Experts of a small language model: a variant of SOAP for the experts.
Below are experts of layer 7 (counted from 0) of a mixture-of-experts language model. Rows are named router (the router's row for the expert), gate (a neuron's input weights, with its number), up (a neuron's input weights, with its number), down (a neuron's output weights, with its number) and show model dimensions 0-127. Each number is 128 + 24 x the weight over its row's rms, rounded and kept within 0 to 255. Numbers have three digits each.
After each expert's rows: a language model's description of what the expert responds to. This comes from a sample of Wikipedia text that the model never trained on.

# expert 50
router:150135146174057174169087189083139140111152129110101128102104123130123137136114125125125149188104158155145149118170153121111140146126154132128105101122197140135155088118112162105142153117136132141108132114146100176102158155108090110138118141123155130110118114107116131171139127119132134144125136139140119126159105150150133103140109158144148139108113169131154152150142179141120165126107
gate0:151093136150133166118132141128182106143119113147048109123110107110110150144124147160148128150111170134082134115083130122130141130111129172149124179179128124155100147090155126137077127153145148149170148180116117131104137110127137122133138116160112150111115108108096164125126118153107149153100114123104136133152152113132150155083154131109122144182127120082140101118121136129173155140136
up0:126151165156134157133112139114150148142125101162108126118101123150162142117123105174164116112095157107081116113050127116160142129139141126180107096125143124105101119153143149148119134142113123140149147158107157142154154083114142138123174100152133107165116103142116128134163172164130139137117144063115107148134125138180128123156156098156123126143102144088122122128106118144131166073118
down0:104148106155073058122133131115151139086115135106107144138110143124159130111091112107131117099136090162152117135124110119134133120095096122097122105092122135125120144166133133139125180158155147113107124081138106149122133114119145116118147145161097107122141104150144073120160139140158115119153134177157144147143096123164119128182121172124138098107111171149098170155114189133113129125139
Description: Prepositions right after a noun, mostly of, also from, between, among, around, as in newspaper of, member of, part of.

# expert 23
router:147106108087145166106149161124141118139113108140136134187117158133090100157152128098095100147143118144054180131131147139103138129138125122119108139163188102132113164119126132143106137100185107111140116118141120161161114113118128104136140188124122141147119110119151109096091159110138136129099102125138128130104117134135156139078111093156120130102154142145110095125130163136095169085139
gate0:112088154137131174181113119136128135130061153112113101086158146134132119100169139127132145140124177101122146131118103134153143181120126122123129148129115117157128153132122105124132131146135189096160109105154104166092155141150131141145160110142171121199109065093127132108134137145087107117094093102132118150122149146133135119149133088126132143121107155117111099137114167139155123133105
up0:149077140162131161161095145112122145116110110102098067115157127111110137120133175137131122123126155128116153157136104134129122150147101143150148146092146090127148115103156147096135139137109182068155106130124111148090148126150143154163136107159157119173109125088116127063108119159100115114086097106124142115147169122152136111123157113103147149108119149091102092141109131101151126131108
down0:149156164107114142075128147119138138131184139173137132153106138159150128180142106136082134097142109152140128115158131114135145104159135078157116077177111181143141161155153112133118164132151080145153135156128128100156134103089118124124094181157082131127116116135161137110129125101117108135127093127122167130145114133133093146098136112143105113131128109164101151121124113137087120093128
Description: Prepositions and conjunctions starting a phrase after a verb or comma, mostly in, also as, at, after, during, when.

# expert 13
router:099149161140146165165122053157106144118125133107115119102130124118174134091132176154142131127120103124112160103096134125100120153124126130117138126138157169136147188115123101147094113122106138089133114129119114172108107118117156125092144117114150147159147129151137139102157098106122141144107106157102104125107142116083108116120109143119106139114113136207149095091092161112073135135117
gate4:079095144132147130129165106086163150153091106134127109142079139135166092092105110141141114168131122172148117129152132106109103102147136119127130130137139101130149184178135109134143162143159131158104081075141117087107100091118125133159119137131073116145117096105111120136099149122165162150107153097092109103123127145141138102094147111129132096163140123152151097152121096132140127125116
up4:081163080176136088171123084132087142108162122165100118130147140143123115131137142112162121137165135097152136159132151121122152105111113147159120117122099131175134141133124099110108122133144098095140156094147149131115154126151140100128083094124150111119112109119148152152186110116119123144145115138112082154128110069112119117133146096101161159149158093173149128165109119132123147166146
down4:100095134121133097114140156106083120115147185143114112156074124111121084145168136128106151142136121187136145106110161100109105125132153138150096122159152113144104079124139144110125133122113105112109126116127139130123105132112146122133106107122125151150158113131189123167070110119142118106110127138169102153188092120127163152125117077131093089101096167147116126172123125112127140132111
Description: Bare space tokens coming before a number, mostly after a month name, comma or table bar, as in "August 21, 1968" and "in 1906".

# expert 0
router:146135130105172139177109124117104127109138117155119133114118118116149110146159161111106123116115072121139120105099108117091117100102109119116134128147113094113149134094168131137139159182183117182126115093090177091121131145123136127105135136111162170118156121156118127076112140133142118118067154140131124094130097136143125112162118114133170130127117130108100118132100182152177095160124
gate0:113155089143146156163154135164105112154146132107106134138129144105120088139093142125159126150138134131130129128101115108121110151107131111142137127112167105130151106049115175157134131131113102115123142149130142152099090136090146142131125108158118152131146121124071131153163114128142144141072104162103130113116136141124126092118096149117146155200152153149121181173139158145139138093081
up0:127164124135124113151148154136121142168123138158142157145129138124126106116106134115146123161119112152127115144127144111146090147117125079164130138137181141124136115038106179116115120098106130135127109195106096171120148106102129166150138129139125114142088128123127107162131104121134141144080089141123099123117134124134136159120115131095117113153181172141151175175127155123116135087091
down0:130149153088088125132096148097161167081139129145122106151082086127121130147133134095143149123130141144181146114132106129099131103116137127116131116095137110137147109128190085097156135194107121141164098168123153095105152104135137094132110140127170128128144123133137146104111110140126131096168165134155134117121102133137133146129156135154110112115116094088129138102094158138148134069181
Description: Linking words such as and, to, for, with, by, against joining list items, verb complements, or collaborators, e.g. "Newell, and Moran".

# expert 29
router:147132167149134127080138150142121110142094179129149095078149124136122146140122113131078164155105142111117116107108147088142135107120081158092140105139138109144146107135164126162126131158165146127145130126143110176110171101132156182119139121132101117123152083137146114135136114125105128084157103163099120104126185159111124135124140103136136087150111142091095097127117163131178100140142
gate0:095135124166099140136169125171134139126099113134114114141119113103137114140120088105136142143120130148144138091168120190130149049105113099066148112126120158139146116119087117164148114075162118095161102116134148114112153167123138110114118132097129151116112085127145106145119121125084121094149136176151125146099138134102165083126096161173113110139127146133136113118139125157130125106132
up0:107158112139119122113120104115118084109183100167133108119155136153166113141104130160120137186149136161127164097121102141145134097125109092120150116086163115136116115110131176158165127101173133150126135134148129146137116139118167122156125139138133117127108119126133096134122086131088155118153122100140130101099188083105129148077119127133098128138130134171128122134094122131113106052097
down0:127112158113088114155097156154122115101115116140095124102125110090151153145115141114114077155158105122109132138186147148141122108143130145129108183133144133157142071143119157173112173133123136135150108109132117088150127106108140139158156165099092137155139118098123140111110136150141141132104095181147127100122116085181108144079107123106125088154126127121193127126135099132137122142147
Description: Blank space tokens and signs like +, −, ± that open numeric cells in wiki tables of election, sports and score data.